Experts of a small language model: 12 layers, 32.3M parameters.
Below are experts of layer 4 (counted from 0) of a mixture-of-experts language model. Rows are named router (the router's row for the expert), up (a neuron's input weights, with its number) and show model dimensions 96-191. Each number is 500 + 40 x the weight over its row's rms, rounded and kept within 0 to 999. Numbers have three digits each.
Before each expert's rows: a language model's description of what the expert responds to. This comes from a sample of Wikipedia text that the model never trained on.

# expert 29
What it handles: Digits, decimal points, commas and spaces inside table cells of results and statistics, such as 1.55, 1,419, and row numbers.
router:507503502596586533503522492509584547468482447509484514465483565566475522525615562469554499490510486473525474459501521443516515484488495512496457519514494476514481547468440507517468493514514565487405525537504541423562519500484556532502539517534559579506449463515491558516518507456461515590
up0:489440513496492549574471488484462519592423581503470489445469471500495469410500519446507494569452499510448560500567516536498548501487448516468568548461484541467545521507480500566484536469501497556438498519553506514469436454502508478543440527543533560475430506456462551496512536473451511434
up1:486506513481523433486533467454572480577454549521518522546483514450484489554551513476480534510482534490511533465555503471601485396476585439504499461473475511507486538542521468472530498495501467528506467512538463421453494468487477516526429525540505545486491496477471581430476543511494512472
up2:523457510470537490503488438447544430522522521534481497438474519471439469561474619478449410505497459423542450474483463504532475454526499484509513549517512570487479507539510472429504521563531534473508510457543455542518526486493454579502556515508511534533460537496575455519543509496494502473
up3:508505519463504549491520511467524448466461476505442530476572463448554451592541486487519580369541471474474523554528501534455427496463516555499498436511441568457475536511470530494563454530441469444480507468518448480496536442504504428503521509607497455519490485541447491449476502491492480534
up4:425453469497553480498510545491478429519461486526464486592493448429515558647493516548497544514489575484505493391542543521544502513495545469541553541499577528448486560528515432451513482515470491502516472469495471548549501474519560512517493504514435508455565456509444538528527456496477515537
up5:454507555541455514419449559419447537534460487517570501488543459525548529499547509514412510467465451483550566419549488566513429442480497492478512471543503515425467443421508507501517457513512564522539507459505500433579445557479485481468484494508518504423528523483463538544481489524481461488
up6:485522490465516461466529574486488483527484477594459571550551426454489488502531444484538486533527465510563483487493595485463487405478513502511488440500521472566463526447565504532495470500537475520544442486472439479536455501472490434477483484464505438435456507480390460469534501556533481555
up7:402479494552532441518469516444503488491487529465489554499459575465508483466566551509481525508466501595475520465465413528515435525475501497425452481460463471472525553521519442472508499554588499581469441494552529471467503509483488555489448517521520451540497583476496461499478474454518537490
up8:436408510479501499550491441501485464543431490549546436495511457404463502484509492436489582463533507482516468559496548479517509477445485495525526503514462512403482574492485580548510479492442512534485557509525414411541551512532451522448590506516507458541485462530452553476476467562446472512
up9:518456538495501551468550459505536420422389577561491539450515480549519475443483495445496548469467576481493545520455497530553480470511482468547406503552446530515563534506533471510551516526501483487524496524465401518465502450514504536508492496477493429506447478476537455501425477482495495518
up10:489487491524471516583516486554525540495483462512461577497474488493491461430418517474517515435495420469498493577490504519470466524475452537493495520490523499420501491491518480480529449504464482535478514497521506512555571497489496527496467466572479526514471502468492539541539530503475485442
up11:522515535529539496471473486450533487538490483533495512522551506494547524535555523520508450531500461478498552530547556515501511440475536522515422514457475537516455512479498470449532509561479554504500423450445404465548483459485547529465476463477413479406487507459492519462430475510500524539
up12:475492511538467499513568510463540551457541502509448483519540552465568523549547532544514541479396495454414483538528484536537542438545493466508439509489489471533513485496485462460476470469447491523473454482468523406486510530458553576513526514492450509549504503531479597420452405475462482551
up13:457541501457557444506556468424473562571493475442549487526568440501494515512476549474497518496482526514526461541462527528566532412477522531386551445522499512464495466553515482485492488491499508516439524493519505517502535533490450449459487530523532526570529536579409573522420426461463486551
up14:440449476528527423562470485471493533474504429552553435414503561531526461544533477495485555510503479502456553444469476568551485496501457508495507627517488444453594545523498510509574513496494548562503526497506470543498508538478483494542470491545509543465471565487499466549499451499408533487
up15:494455482507556457549479469414516459552544549456501490477483505464493485553472550496455588457430512476464491461583549503573497421493484558543531536493527486472483601515556468480583473506514524474500506521467467465518516470561532572545501459520487432551509459554528515517522511491462525530

# expert 13
What it handles: Time and release words in band and music histories, such as released, opened, chart, Billboard, "During this time", plus dates and commas.
router:594545551494541480491457445509572522509469526517466509407514523533493453512598500480554514502493510486472523518446552435574457489479493428494519503466480568553439496513536497519488486441499508493495483535480567516416480480488532479517459500526522451568502520491556461521425562455485514495
up0:475451564487459494470479433488461420485521470446529491510565442497515511463505541512542513510489529508427539521478518501622496480561543425431435437538532483486457489475495494536489512471492549450447524437491491483507484456472513509549482489497509496516538548520396477458462513482454532516
up1:464476443523465486514453548475518519463457533551500546500516523518549472515571562520506574424505543467475457511586495523601467478455459450521512480462462462452485544457491543449547504525535538464528516466503457468511576497459477527511534510479484460484609593527544435427509465574549545504
up2:506496533477512387532590499511539498484467506477520498503493493466526582515461519451530528517550547463450535571576594495498449518489483408502417453490520444482555453431574456477506455644533528503541532462457533452485482474474504528479514527476459480459490557518490527533535494475442512517
up3:467454530459551527510547520447463480456517546423474538472507477483494515451453542452508517470476513468423519500501517531532551477484469447532552457605505463513451501462538520534550424576582498489492529500529483484581564452490469542587526523506519498559456516486449519465498473470515543529
up4:497504506472550461519549460462478434520504535516476459540523503474491447543539429420437516458431473477502517581523541519553560496483516475527523495470478513491541551504475506469501473526479550580474444451523518512442497504492478467580424445506470506513515519486550477568453511494526515515
up5:514469523507439450611520475514459475536499523568522524484508423538478511509506524411503505424454541522465466482589499516554504521441548562484453444473523557473501458538484481502483449474440549571514466460481468485518493475552468518537469513455512472497569576487407465492506457566461570528
up6:487479507503522399532487542563474515509432528512517482446542515539581451500528520480562496504442519476466540516426500487480491488481541448483446485513481554481500513535615482554542478468505553538509472493543496528523558506535532428488440469479487473510478471505490480565503501587499441512
up7:490493536467473521393489574533465533470538498507543520436515506520552477466580385496508598541466550533444495491417474468515507452472441542484523463530476558526505566513491537477508464528491545525445508483482489495446518498540479548475434546470473442453432513477488451512524441585531504487
up8:509510585541526451513541541453490457525459526556496538505443486501557499453543555455547578490469501424485433495564465501511448472550513503554565585470481529478551551447521500486460487504452503440530478448550484490507482459567507475437507547432492489550442479443526523477490474559549415436
up9:439518496447417409507487460424450513531462547545488470503524569533518438503468531484413535511470522509537446463433519551502465544490491468434463493490512494472452559493512438503527485503521538433493479503456505431482524434518475534461443455504545442456507549447503501436506480550472519486
up10:487510538557482550448504531490482530542486532455409558484568471485517497550544518493542469439574504513573542559482486509492396473427506489521519521433450544546503519501536489525472528517517515522483385471480526482490570430486501502533461443484519413508502513509527474452447521501521528454
up11:477445562472456538556528477419455482532452505496506568549522444451565427558465496447511573494557491511441440508463504500518482491452545506557452544507500565513502519503524566538548515532503525620456418484546488461486513454446497548463512436455487450509529532493456502447471470551494484576
up12:478476518490550433464557470511440514508526481545497565418532507451509428465506524421495486451453469449444470466490573530542556466494428496568468476543531530492596477484517462563499518513471490549503577442543456492515521499542539592548464498398450452466478645447477477484514461467535495474
up13:510514546492521514572532459531449518489517535512474454448516510512522500478523466418503386489513495533486485484528499504529511476485465507506468524504474541526547480439552451512554483480530521602540447521571452522524517562522516509572541453453456470452470561505484468548479504498515459630
up14:497506528544502497426512458494560513499452565494536526483512541482482520497607465508509515486518487455450471564537422498487510479453453503543490559437422499414538453491501493536463587507524475615479474427487476461568480503503456504449491478514499435396463494499471517485472538473486529467
up15:479471513515468513529494484477449454623455584527563496475528465492485414559562482478513432495526488543437497498533458539528486451511516504508538437502503516554511514487564503584560534492480517514455502444516564470478478488455412474441498526506536490529496501491489517469465529477513500542

# expert 28
What it handles: Names of countries, cities and institutions in running prose, such as Russia, Germany, Congress, London, often after "in" or "the".
router:506506508536495532500512509544543537485486491439506502481467523481469528520611511553519473500471505485529458523470507428512499509518400486517487499493462470536531481532447510555544561414498495549439478563485565505454510440543510496520490549557516577518491447488572492537520516476462520465
up0:511500532475477468527476484523473460536528430453500509522528508520494533483584582520456475543431503404496523404456528581527530447468541531432545473526492519516533483392506570492525583509538536489586470458477503514488483486535503532469479494484471477514453486490498463485516529516498592505
up1:472504521501380537478500540583494499500468569465488481549427520459510493495497556450495512494553463460490462492534523476475489450576441508509466489512547524488486447460453470475510524550538447537449498514558480490568532427461426504483534504421493542476508452558476516508514490514489511496
up2:461502534464501480511513523442576482504407504460502458482494547561505529558511525463474510438482415483453446525465529512588479459444469476484485465514434477458521503537460574464530484549527507472490453453471530422525540430556461490432539512535498502523472525498486574547484512522467577466
up3:562484513521533480484576465538511499529514549480501512464508518524492429447544433572482492482493537454479531520485511497489450528533551473479436501444428512466580481485570447492520496471562508505507495503520444457487603505475421493583495460557508484477550511558577471485484536533443543461
up4:477518527479479481529523456370509487449448477519519524514486470483522419565487575575478493402532475479459505549539517551505418542429521487497483477383565475409566530532495548510474441495525499501531536520529542463509526545568533482571500470497537516547525504492498492489467528470431489525
up5:499532501537470469506557518558444452538454519497541472483498503558514560514514492451509497502448450436472514528484543529483447489430550527447542515478533522487489448493474456530451496509547446514555499539525574480470502470454453472468463522477446474519516509510557472531556491566426523535
up6:450507444511480439483445492499495539512507491457565525467491499522568519518531515494509499452536573498472482508470490569538530463441487512392349392450558536507532512503556548484445503469539504518463543522499526497485522474548504518533509489486498539545533497516485434540485493458492500573
up7:465425562466516515489504514432520447476499526492573478543489545459529449543469509513429474481424532497478537546546490444531510420511477487546433512498505518567465521461577478523477525488525498440519455535548495525473483503501485488483512459510516445471436584449527495485503534486538542466
up8:496469538453464517510567489500490519448447432465531490538522463509518467568558564531452454503423539449506464454466515569510507524509431454569540555493555478462485527508546464489494543521471557557553447477508471515522483466527519535572550486493489495419449515450521488426535467553482544509
up9:467491551440553498471500457479522402594469575519472477473473480461447458549461549554504480510506515471483484520567494444544489489466526455542485463485475458519600557626545524449475535561489512477451467469492474511477573405574496562509508454506520525555470554499489475417551482496506431487
up10:471524527564600502550535488522472531526537531444505526482435468536519502434479563494531597476469529458434437482443574504626492439503488492554543517504460563494477549528533522561517456445513519577406495467553496479568520473478421532531479481485515480523530551461493450497513440553490475474
up11:456476454470497468528537537530531546585535522469540484500463521480517508588487546466408475448487451546483521472514471577468496534487461487516503468380585540451559502451538488549554499498494511544508533504456559461579460511555539483484480438397530501502496546501531511525398440552482466484
up12:456431499516455486580545498456483468512403514502481546497453456427526455469505474477475493464550567541500489541548488524532465461404526499501451537440450458487499497533530451494467516551530510503442520466517483481490481481465535531550510516496510489516554480429490515472489515563532497486
up13:513436453490496510445464451492472502526481452407506507382523515556551483533501523501461462498516506449441463426569499529516484456468545457495512571485497502427489506431496566485565531502482517472554481498475502517470493526491444455460473499475471480478535598458497544511519547509432558476
up14:479505558417483489521528491483546494601447528418445553535469528470446484466527482484503572466469479522511442518560550528467460531468503585543463531515526486560559490538525503429488501476527482502473394457519480530546534458502477506538572484433460425513564526522522562549505502461474507466
up15:484522522536499481508531471495492475531528522495453507459525482556576419533543527478413517524435528510492511461502485534468454405525495484490500549536501531495487575489504580482593459488423526494529488415534476502525474463517382504543520485507470462480530482453465497506464474520509533532

# expert 21
What it handles: Word pieces inside Polish, Czech and Russian names and places, such as Żemł-a, Khrab-ro-vo, Kon-ik-owski, plus list dashes.
router:558442485477500493488516490518504538477539450532549401512549465495489557562522461543546435549510502549533499451469507495513510436512518565444515454482472439509467481584474398522522495492499519533448463539454528491504498517497521449515503530535526520496472433545567551479518477476535516470
up0:462480497474497439467528467498535512481531552550550469576501484468514511491454484458503461556536550432457504453437439518498508492462462534520543488547495496502494514525500434501493468562514480537485467489479505504510497487466414494548469510437455481512485526448496497530529483516500508533
up1:522461475421492498484531477484479476577487476578446521566545502479474510504513498460493572492502529518435508557485548488491494517459449592510447452512494449483606455507480495500602492515514467561504574447509471447542476474520521512541520459524515542486589510532548536498500530476456492497
up2:505495542519499500563553483445453447548502508499488474485480422470492500517489491488545500466506480504492506508482501513536513430468548504443506499471460594476546532555552423539558534464444520500514407491511541555545489520513473443491466423531503497433465535514451427378492503590520526593
up3:536458448560482550548556432488479566545476464480408475465460524523505364455476476492449527493497486428504525546469566519487526501459485557534448527530471504519478527535466491538510457473463504497550503495532481451521487512508511542461579484435531486505566537508416466463511512534489432415
up4:531449485515508479502480532535592462536515531476606446537491550524472462521443549561484488532416448496405526486470541600488485445493522533527482550488523592486478543487500472545507576523471545549491433474507514441500542503499517520445531433533490481488477534493500454454455473433496485391
up5:520499554546562501534478460512507495471491493572489498531520553471507543560495500520496473539495448460437560487554507489586471473459538511510478538471529510416486466490482492451493479539465494517474510411499437490478542542506556507472587492547415518476443524507501499467544525411531475466
up6:503467451492501510440540464511455424452507430460513485611504452445469450519590505517427454508487446508473500504536448508482513482462516466500464495527508536493512504468581491520492494567495576549475534466524443451506493529547431459541525399481502466543553526494515528565501524496464547514
up7:461500561482571534475539404517566459505529504490509463509578495503575439511502505512466477572483486446529550499472521518485456455478471526517489520509437484433473461481514450557534506508517503483533462409553518497553470464522455486555533474540431528487447459598521582489502533458508556485
up8:476457459543409527438512477468411541589503552441526462557487413529557451536483484420471490500487509532502528529534525465483522470453512519423533517472470509470454515551548511483470540504548543532506464436533445518490471479543541464565537449486502450494490503571470490461561429495542488646
up9:521516532549420441519488456446606441479519510526515471532579523416587414489558420471520515530540474472464600528480575527490507482473574459534559459532485506501472542506542485505489508492485513481470472485513453439484583518500464489578504476524428569436501504466486475429480530478534489417
up10:521480489412509501510550452471501476518503517452522518455487440484541505499536496527453492525447454459447442486561439533520445474520550490520540557558491538496468399496441536508465532522362527520510530499540562454501509477534530583565527495517493585460513529562475564534497530473523491502
up11:428477524454506531459549523481523500584521475502561492535463496503561465486500542587471457529467548455515538608460551440551489467487514473452512523488444531487490456528569480521502478482511503471477478431532494516484527482503526527491530470501469542429533469507407508547532501491496479425
up12:536483474455588509502438477458623474562534477492540479536478418494488499462526468516397536494510539433507517455423522523475462435484478518590513558466551526485485484470497517496461439521559498514503544461538493507517526517494433413464585496453529474487419443487518494476500498528480531458
up13:506515509539536426539532511547476470506462507471587484463569479440553473453528559520527518524486496511446499519493447490514487520569537513520421453577514507502472440465470442550518508430488507514485550504502471447526502451431514484563483489506453482546491561499450498475513407439454551479
up14:434541513447467481510536408468502461523477572458549510511497476447460497519526495499457482428558454508514458571465508500491500512472517530449521478582500539450543561511575467559535531484461540523477421474497479514455498498557383486479513508526511462482501480487591528495495501502537528512
up15:464419482464389560499468492536532514580480537526485456512515442502570513557450625523524539523504558544486545470485476519506495432549508504538532533507544493535529470537528526536509527488547506494538496411483421505535449525513542527519445512510475489456516475548506602476459438555466456491

# expert 15
What it handles: Verbs and connectors after he, was or also in film, TV and book biographies, such as used, such (as), published, awarded, series.
router:590543527469560419493459510505462525518486597475515514461441472505490504399529441433488497495502471577538556561512537482542520535472437477452505498467524506532477554464479505562477531545539543502449568502502501495444441409546534470531455493490524503496535557522562401537480524510461443447
up0:487494444491463522500552503496535493503553566574522454452513458488536463533495544477472518496508497504500564481527568512571469469566441564528494500517501474442470486591508418531470477553552555485479549458485487573448520429521438453461451399535540555494445510479571542511509472506543481543
up1:500533455520491477489648508495406489516497524479457556511534465513442491530481503551530526466486500482482516515568423468504463464461537536487550447466512596509511511553384389538472459541446549540485455513527454469507467493502558478495573483410519531472512453481497493456551487494462503588
up2:458460554461489415409505506491482479489455568488487555490461513438591473573524497481490454530457476473430494443489453520535533472436566506467499498479444488443464549558488557522489498542582529468429459466499507514481460477486506549467478516519502495487564445537560492492443493534535552460
up3:498463597522474573508484491506538560586451545431480468560484447489486459490422494490567511457485463516464547537428454476530510512556417427486458552504516518475494477444493462556481491458547490528465520455514449445558446522450518517529471456503472472534504452436462500546487524450433487492
up4:493459529483532516500541505531462465489430490538438539467462501490522444464515532461529547539479489492492451494568506530528503500490437495535512498511407555500570505517501457585454496516503527500466490455565513505517560435526424562496509533497499493612470578425482538447453442506448505448
up5:493507468539460505434466538456447538522540528442467418480469430512535468493413508525556502474541425460446528521481537538535458467521548536519473584489511493541458487481542482488544636497495508525434519469527496495472518503509433507571464503515465532499459501526551516490454493478505483504
up6:512489465443522503536460456421505449500497612541493534511495462485486477513508493472493475411495528463511532583524574532479491549528438493527474558525476549511479514482523515513538440510460491548515506508484529531515518403563484493465496504528471403510455582534548546498492424447477532475
up7:490515439461484493550468392458463457577474516517496513506475520564551487469457484532548506442441531394465536444463444578479502505456498502534474443529506554479482532487470479529505510504489489499497446520483532505423540432522412485565520519471504457514494556467505462521507475411547457499
up8:452467492513470480531511507527520476521473564465532515496532411474530453502510486469484452507455474575516461516533441495560456517483487539510465473490514477526538496435540514594508411444427509592533466499422508503492518544486512488568500498432498434554438514433459457520532458510503473485
up9:497534509484508470457560500447498564501445500488467475516545522577554479509533549454541526487470545446495533469479483488468479491485472483465510529446493579507509533478584467440568491526507461484498424521471464526505542405553488571533536431510421419534484518510520509414467508439531524535
up10:460538523478409465564537507527481443507498571538524534501531508511539521490570477489544578530517528474516492525503591492457426490474442518484424474505544469492544483514553507554559542568516538440522512462440416476518465466520470427562451487547527465450501539511507498430493479532551577524
up11:477499526475419475584541450467504505536482467507525537449456463550449498447509465500480576513516477539491486482579516468493491474467549471548485572564417557553537577429569498500483454504526503541522423423501484483574465509510479496490494544562536504482545534520528589438500435498425491476
up12:458505493460489534510497445509493556447551497540472462495503463477488499487549494505533481478523463519469512524503503473554511529453546559483441540484523490552466513455584533498584444451467561536483481417480499505498499551508428533541481498460464510471566570503469472445488538480427507487
up13:545446484475478465560517428495458454547433538469451432477424445559484504403518510525515631482510467473466449525561546491469459497497534456481538484485539484492589541512481512630516504491515551542516432479509475553564511520496512452511614448476494552527444548457467504453458522472538469459
up14:514487457455500508470467479515464529525531553537534526548521526501491501476535445555485506457423583490480501518481475522468487478510553520484476508455541507528464491527498440417509435522535532512526456517573516551487529465567449513515595497531481406514533605499544470516490421498499477477
up15:517468465545523454479543478549390514467552526489522459486505472456487475484524478470527527554500506476489480474540507521462434484532465519565484489468556471512605571534623470482496518477555520490492543457523470458491526509481467538526489492466474455441431510581468533465577447490432518532

# expert 7
What it handles: Word pieces inside personal names (Nich-ols) and pipe separators in sports and stats tables, plus scattered word pieces like -her-iff.
router:446529519539451513434480562520523474519446526491549476544493539495517493482451448544510474487490484473507504542514519468438494487561474409476522518441496499522488524521542536478575558527479467494508512477446561491587478446482507491487488507480509493458521488533481516495518455523525560466
up0:446467492557439421509486508451468453572488522462533516472476496374524402590570490487409565556512539516474440391514544545447527537495469502483476563568467449472572551491547562542506487499483526531442463493476441512494559482518496474461543443438473425504555530530494521503427444535481554516
up1:501471431558545490565435482505534522571428526524546527515544440498477457490524512518514542485498509513475469562478526511471398510500564509547523506545516527476533490486573501558608511493472535459496548418435485471551472498493505442442439482516467480505518517490544472473542524497561467554
up2:474547527547493455516458494489460548520494576525514505498531519527519534543507470496521515452412583434438532572618534494533504425457526483450416481479539580458527487521512479495606597468471489570483490528474460469541507491554504496520440500533428476450525477524440433472564537503476476510
up3:532443528533565498511481479463559493510527492488463500439463481498508470558480440472518586486485454503477491483596472513460472502501524509503516533501467506446482512531472381512568479562500471497437562558475515450490430488488448460541459433459461495542461481506496435521528398481540517523
up4:515471582552493443489504469462471476545442592497461468459547473473451488547493510515496556502460600521530531491537489448512490460505453435466503448520457526527505473430463471513513537526441499451509487466484497464535526538577449444487526451575490416475558534525506421446512489549556462493
up5:475539577496441522467525505525558445484523581479520514539552513446496485478512534539434605503512518492420540465545494608526428548543447473513493488451489476451492528429493522455472501560481545536481503459508505432499520491466424506546558484437430503520429532510455516477502439550573535477
up6:423479489475545441506436565489509456525456509465486492483526464500567465478507469513498504379546569501426485556478608513569465524458476505520546476475487510521514512547466509515483474514468579510468480491540487558546496535523414463404544479547476426510450474536499441540521526552533538458
up7:599515502513477450462543486509425505586459496533493508486520499507468477562537526470468536491393537537447463531509502519500416506527477407545543525510525540517525511511451440485483466460507569530506499505432607436457472458535533561494498456431472477500494504448539521482518452558462474526
up8:459449578431490505509558416427440531495522497480559507494518494486552462473426496517489531469465569462480428517524461559490456530479561470518509502505442476562543546500452483488534487594480507479485465544579469469458555548532490479498532489473471443499494538555498475458455484493473534486
up9:468521516491496492582500490506460594445422490461540553558547456492532496561560438492554517428574464458414516522493604520463519526515474479499545546489626517466521497478525534505530466540455497485569570534514487478566532488513483520493470417552510502442559470488413463498459444502426479502
up10:511464530444499421529513488526492421449529541528603470511506489494525522512542527489466462530492594451511492507497425538575491434433492497497458484572572484481465467468497457488489475493521601531513480445480394486445531492502518527515451485521443511509394571471455498538567473541373468483
up11:370494573516520478496495499437546442512464509496559463464471426457507470554564572508509504401509556492424501422463503527532485482495478498462485569457472486487540529550484506529570497453542561471489491503533500565561521555555500489481510440500492463576559489470489439444457444512542471534
up12:467502494510540501455545545481561512490384481535511489536525490511508488567492521498490506511475461484452473527492537542441424528478491539443533476466523542518542454532540515501519498539483468576544496478520559518478483449456479497569508448415534471480420543521488543485504472555467531478
up13:451497459509592460511550507479570518455412466531495549484546532450543488491552500587484560475465506473470509483494592514569544504547515514482508496494413540504574544426560528522454477516450478485494516453511461485501534485517521516495502515495424531485577487501441509555478467579479527471
up14:488509558503394450475568487443451485500534524451548543525468517475558535485497510468517544563522487530481444484482497470586474463541506476407455524493556457509506498519458485465544571498444536524479562498497544516521511461559500533517502491490445504446479523563521472549517441524517501535
up15:476481480485531520519500555489536533539438539495578449547501488462507414498501463526525528466535445539492541571548512467431528520547527513568493523469509477487555454487485457490476436431519510543433498517531509444482438455466529538552509520461437496473466550506512578498589508460545513514

# expert 1
What it handles: Political words and section-heading words in politician biographies, such as Republican, election, born, Labour, and "career" in "Political career".
router:486488557481469466525543487496438531536449531474497437441436496510521543490456492523425521511453380486458435554536577466436504561460457551554484535540496540439463452516442539503534574530443509500525581486528529456498481531475515489517496512534532592511523448529499581484560533532422467522
up0:522494469508525481529428433479518453464494414497489511589486474474528444502496446360494511503484562514485519547503524502483500559486413511546411530471561582512512426489520480504479516547450510469525493517572442579562480405542486459499524540468439485475475568412486591524472502520499528536
up1:463455517527493450514479479551528569509550452547546457474462532456478425558513453527524522476536488485455474526540544465482522503475495501472522594478556474422491528524503542482523495555438447406529524441493454516498489474559498571486510492535463499517529523509539590541503535489502526567
up2:505487482498439531491539537472512517584468513504496551444477467485510511575478514494542481487428487502484484512584511478530475531497469533425483447512524525496469550491552486549492535456467509513571499443533516446563490474505491448480528495546483509459510536537450560447503420544470567519
up3:514440570510505465511526504438541486532468476507464493459480427560468500451484517502477470531497427483494516473521450478468485530485528450485491546497506559518505556496482547465512502523487572533532469451512476505536469507501527547540444492507492468462553488489540465507534452578476510470
up4:476418537495463479590494506504546475482521461508530549555537481574545476547483471448476508563505555496508467518517513550455464519494438430481507569515488491477514553515499547529480481524500549616469514482456528592534527527523473539490552506501439515509445550445483481481486462475397526464
up5:499446455502513470481552450479570422544464491494382507531552518420547480487549522442595537509539488502548619473416538546501463521426553505482479470543508485567605480498484525542534553471460455568488476462549558428485513559487482486529444498516443540554490523472467489487525528534438492515
up6:536514550536535502476544450454510471436463560481438497531489492448503504501519461529451503530470472527398507568431455553481515534459529463590509578513503529500476520504454429484488464396468480515468505487506481493447534446446419531526538528549471466511521486491469456440529503477520499487
up7:566478537444486532520542451497496447592476482488523498505510442519463511493542480538471530471604560503461506487526493470459399425480439498477472421505506531416477443547546470507527538519500512540451453466480484491469516441471521504515470482462486557506418525533510541489509501594443528507
up8:451497502537498459527578454452513489497477479438455446522484488492528527552539499478415514466527541537557491477449533529450520471505479473512445543505429477467513504522474507520477501520484467460407528505522477457583587450559462506500578546500504562536435449502482537490478480460496533487
up9:446440565542448502518531458497500589552447560524389424509476503484521523473479469503525468530461436444448518439511536522493472514593436508517473493488440473469529472542540506497524519491408540527437526447550525540550466578450533475545500458570492548503479451517497551516488466542451522514
up10:454516536521490521557503458436446482575464530431483471481535511455548437508486542436410488479495471518520505558504415558457484482411510487503390551435488480465546487511557535448507517551468533523463447411533491492490510531523516561453587499451529497467458485439460523455486479595484488496
up11:446491446406476499539494425499491544521549514532458465542489476478554535523466530508439432488494479363404513415514498564534488519460516506524560556482502433459486468505466514522506468530534529604455481450567510506522567562459463505453532459540465520512473466476459519566485447506525500457
up12:453413490454551502528522456472552507456521467534504448513531436481532528558455558526496587552527535545462522503519546602480511457548513525443554524554515501485513477458474440508503443453495516493496534448526473510575587530516513476424558396497481508458527454536500476522486473562544513450
up13:494435513485438515558559470503512477481497516552498505429526464506520458547541494438498566456475505552516469464532575496503491511562471505569469565409445534466471564504450512575499425500483526503451494469460558531505433448532501472454510489504477559444415446520439550503479472533536470553
up14:450506524551423511485542499485472511477417493500536580530481513487504477423523508471441529526479466577522485479530551502514500527453519468510524549494501486482515524490519477556513515512440503473568475503525595479498459483514480553527420525515528535494512485519475523413585447537451503549
up15:546439556501531489514448551424526543489465504551495464520518423570467486562564493500427448492447471585544495508547514527536486492456431506433486530473528529430462446554438540471494485533422507523528538487512558475521521527470508491594443466450485513481419560580519452498563560510406498518

# expert 12
What it handles: Pipes, numbers and closing parentheses in results and statistics tables, plus medal and result words such as Gold, Silver, DNF, Loss.
router:473447495479523437551482477472500481482551458473503493490545520443444407520513553492541471519498510539494482460506487426581473488555493480451553469471550410520506572486464510535496467498548519519433610486551535478560513467487470468521506475528493555484512558496485555508517479407504494526
up0:515467541508458497440505549543485458517463561542420544446540474491515487506511487507450543474440530490578518542458463471544480430491463432511511462457542542500519456489544494490477506488606518534552446549528462505502517475491491520590482574481407459527531466503528412506483499520515473513
up1:413478590418476401562523510511445536514440471491505470547485501472495484574490498485445501500526467554433446490573528511499527511556512494413562508496527532441492537445500493571462535540485545489499536478497546474581527491455493486559552435470528504463523535508491496478513501515486514466
up2:459487485491436500501474444537480442475517529551523549518504518470521464580497543471508546430555527516493481465464520540533525548451485536449503571485461480494526550482487484496508452526539524539532497412545478530533566529532462529500505489480410503489543526536458553564453428505527519526
up3:536527583526512446592469462463537498479465489510493512526594447509503495514505572495536520493514543550478477466505487470502519484442482509533478463571515505501476526474496464510517505440611552495471414490524459477461429488512528555578535516569498482577386518447486582456510527499492477515
up4:464541550462517488509494477497487471520488502523502505445550505437503466445558398447515487475461535584500504516484544510494456509475480480515467480548468554498513572450526533533468433471492468561505518492557552454534443503506509503454573479490531475471466523513406523423461477542524545504
up5:495485520519483456568553486515536535514423542593448541544604460505464504437476512439533516522544466484377517433568501489493457437480482508519466513481510505524508513402489436459503517555561470454461488522493428553507457527474518507504527486506482509531458514466504483479574507469485508513
up6:483490496459478413507569474491454505514495537515508566499552510474482431510534491467509511453457566529449439520541533563580570483464521434542534519549535513470527571487505505493459409492476518531513481492479472437479576507500469537532505496438493519486433584475454502435481528501541537423
up7:444508434533576488587542440541539536566480443510512517525471545449498425507478538536479576502448547509469552521580555499497460484497530484435577540494596465488454555504515472550485434510413486476466547449541508475550493490501490502478515478535505491522495511463496552490508507481483570600
up8:491491486503507524464528502431473513493443542526534520462532466520527457504551551477553537530427532515461490468488377457550474485506515490492504539512501563536514518464490475446454477511490421506490480521489547340540505488493518565539516460519507503557468576453538503474500445469528515551
up9:465481496523498491500563410502467596571456531503489482454500480504510405516641462427543549489434518544477531516515530538517445434471453562493505481529504540559534562510563485559551438479449518492464541459513438450510523436549523552507458476521494504518461555465497599489504509540493539587
up10:491509449551513531542516534418474501491487467489458486503440491478462460451474574482502538471457499480476466480542496503516455465434497490480443472551403493389541426466520511547497505454517514543444520463468554459561515546480529520556583498466468527485557552534467467510566468557512483516
up11:426494549424546487508539490445505491509500545424515441569472480473447512552483644494475497476500478407447503541485533547558538493525515468490472481477505539483455512406514416511475504565514514498467463445541519496514569467535493472449583523483426456520532550524496459460491493475525493577
up12:471477512435493391486525487547455408495500582467462492521414480539488509525510494534480537504478543491523507412524518510550485441526512481509480436465480544528551517484501535480538463505469591525520496522591455441531474483479565442510461413507525429505534502527495449507561474481521606543
up13:454454447502516477442487480433487458530503560502574549525432512446483511503568534480470571554496493531478498486483497495556522498528508471474425581516521427539470484540599499578511489508540482493494557498526575408514546460568492589524464457496495502526482512464518491559503457511467542478
up14:496489491457497456463481528451506447467420517544490456527510488477474507533505535476511527524534522458534513495475558525499484507380511500431487517520561558479516447453465452514557482528471555572514524459461446466468466493493550471497535438417451479492502482519502452486477385479448603577
up15:491499494520525532471477542513424473524496443500543534516527510431505408593520455520505500469546564492433576474534475538531484518473447499501536466561528496492507577524543479541520433491419532473582529505497484463565435539544529527496523425477485499451526540519496496505530521511515523520